From a checkpoint of a small mixture-of-experts model trained on Wikipedia.
Size: 13 layers, width 384, vocabulary 21512, 88.1M parameters.
Experts: 32 experts in each of 13 layers, 224 GELU neurons an expert, 4 picks a token, a softmax router.
Training: a variant of Adam for the experts, 1869M tokens, 7130 steps.
Below are experts of layer 2 (counted from 0) of a mixture-of-experts language model. Rows are named router (the router's row for the expert) and show model dimensions 256-319. Each number is 50 + 12 x the weight over its row's rms, rounded and kept within 0 to 99.
After each expert's rows: a language model's description of what the expert responds to; "raises" lists some tokens whose logits its average output raises strongly, later layers aside. This comes from a sample of Wikipedia text that the model never trained on.

# expert 12
router:59 44 27 42 45 57 61 43 73 59 53 70 52 45 47 55 43 55 69 56 45 54 35 57 43 60 33 39 30 54 56 40 77 54 53 50 58 58 33 38 46 46 54 45 60 42 32 66 57 55 49 44 40 63 47 58 63 30 53 52 47 42 59 62
Description: Suffix pieces and final digits finishing split names or years, such as -ers, -ing, -ens, -og, Torr-ents, 201-6.
raises: "of ", ".", "-", ", "

# expert 21
router:49 48 62 36 53 35 41 48 31 75 53 31 75 51 51 55 44 51 42 53 43 40 52 34 44 63 35 54 45 49 44 58 36 65 50 54 60 42 55 61 51 72 49 45 39 25 62 53 28 46 55 60 53 59 40 67 33 78 36 84 64 50 59 55
Description: Stems and roots of content words right after the, a, of, such as irrig-, fund-ament, symmet-ric, aspir-ing, plus Cyrillic letters.
raises: "es", "es ", "ate ", ", ", "ed ", "ation "

# expert 23
router:45 41 48 42 44 44 39 54 37 48 41 58 57 44 83 28 86 50 49 62 40 57 48 46 63 58 39 58 63 54 57 42 49 40 43 38 46 46 48 41 61 45 61 70 55 63 53 52 40 39 38 29 53 55 47 45 41 58 61 52 51 48 40 52
Description: Wikipedia table and infobox text: header words like Destinations, Left office, Votes, Succeeded, cell separators, and numbers inside election or census tables.
raises: "\n\n", "\n", ", ", "to ", ". ", "."

# expert 6
router:44 74 47 58 59 69 72 46 39 42 28 55 64 51 23 52 35 48 66 61 41 63 51 18 67 43 61 46 76 56 64 46 44 54 51 43 40 73 57 65 44 63 44 62 62 69 66 31 53 31 39 61 63 74 29 34 57 56 31 56 44 69 52 36
Description: Colons, list dashes, table pipes, semicolons, line breaks and == heading signs in lists, tables and headings, e.g. Champions:, See also.
raises: "both ", "\".", "such "

# expert 18
router:66 44 31 38 51 47 46 38 67 40 58 52 61 56 41 46 56 71 45 61 43 50 23 61 45 50 48 56 46 38 50 35 57 40 51 49 34 48 58 41 35 33 50 63 71 69 52 46 60 60 65 45 61 54 60 60 60 24 49 57 62 74 56 45
Description: Endings completing words and foreign names after a short stem, like be-ing, Gra-z, Sh-ush-a, plus month names July, March.
raises: "and ", "(", "h"

# expert 15
router:31 42 69 58 66 50 53 44 25 62 62 60 30 52 64 62 78 58 46 49 55 37 49 60 47 33 34 70 51 54 49 39 47 60 57 52 45 44 51 44 67 62 45 62 67 63 45 55 60 42 37 30 30 39 61 46 56 58 47 40 58 45 42 59
Description: Pipe separators and dashes between table cells, especially election and stats tables, plus auxiliaries like was, were, had.
raises: " ", "\n\n", "\n", "— ", "\"", "—"

# expert 20
router:69 53 35 43 55 66 40 72 56 71 59 71 77 60 46 48 54 47 47 71 46 54 39 38 22 54 22 53 72 30 59 62 56 37 47 42 30 63 58 56 54 29 47 23 38 51 47 57 34 51 64 59 50 58 62 53 56 40 33 59 55 55 44 38
Description: Inner syllables of long technical or foreign words, like drug, species and Nordic names, such as Anast-ro-zole, Lind-gre-n, plus km and years.
raises: ". ", ".", ", ", "-"

# expert 1
router:22 33 71 47 58 64 56 53 28 57 45 62 49 51 41 49 61 47 44 40 26 65 39 57 49 67 28 31 57 50 38 59 50 40 38 46 51 56 35 61 56 61 51 40 44 45 34 58 51 33 53 52 21 37 38 62 66 57 52 52 47 30 50 43
Description: Word-initial or inner pieces of names and words (W-im-borne, Xim-enes, post-colonial), plus common nouns and adverbs like later, career, closure.
raises: "with ", "(", ": ", "on ", "| ", "of "

# expert 7
router:43 43 63 50 67 31 45 48 43 60 34 45 71 56 52 49 54 57 35 50 57 72 46 40 47 58 18 45 48 49 40 63 34 31 73 58 43 55 42 46 49 60 50 44 50 41 40 56 47 58 46 55 64 61 54 50 80 52 45 33 66 51 36 47
Description: Short opening pieces of names and words, often foreign or transliterated, such as Su-25, su(ed), Yang Woo-su(k), J, sh, re(organise).
raises: "-", ".", ". ", ", ", "i "

# expert 29
router:50 47 43 49 37 46 50 39 65 58 78 56 71 67 47 39 62 51 62 54 42 59 50 64 59 54 44 61 61 56 39 62 54 48 57 41 43 39 50 40 38 46 46 52 50 70 41 50 31 25 57 51 50 36 63 63 59 43 56 31 37 39 50 35
Description: Second pieces of place and institution names, plus directional words like South and Central, such as South Africa, Wisconsin–Green Bay, medium pace.
raises: "a ", ". ", "in "

# expert 25
router:26 36 30 44 59 60 58 46 27 61 47 50 71 58 61 46 54 31 39 48 41 54 61 53 50 51 35 61 39 58 43 49 31 42 73 56 60 33 25 48 60 51 51 54 71 41 49 54 42 45 43 40 37 45 54 41 46 67 59 43 64 63 49 62
Description: Inner consonant-cluster pieces of Slavic, Thai and other foreign names (Petkov-ic, Lar-kh-all) and cells in sports and election tables.
raises: "-", ", ", ". ", "–", "- ", "."

# expert 3
router:43 40 45 38 37 57 33 59 59 53 48 54 71 54 65 32 43 49 50 41 46 59 41 45 66 71 52 49 37 38 58 69 51 37 49 57 55 47 34 65 57 37 52 60 61 70 69 34 41 64 67 49 54 62 59 45 43 37 65 51 39 66 41 23
Description: Short letter pieces inside or ending rare names and words, such as Can-al, Kn-es-set, deb-t, often before punctuation.
raises: "-", ".", ", ", ". ", "/", "; "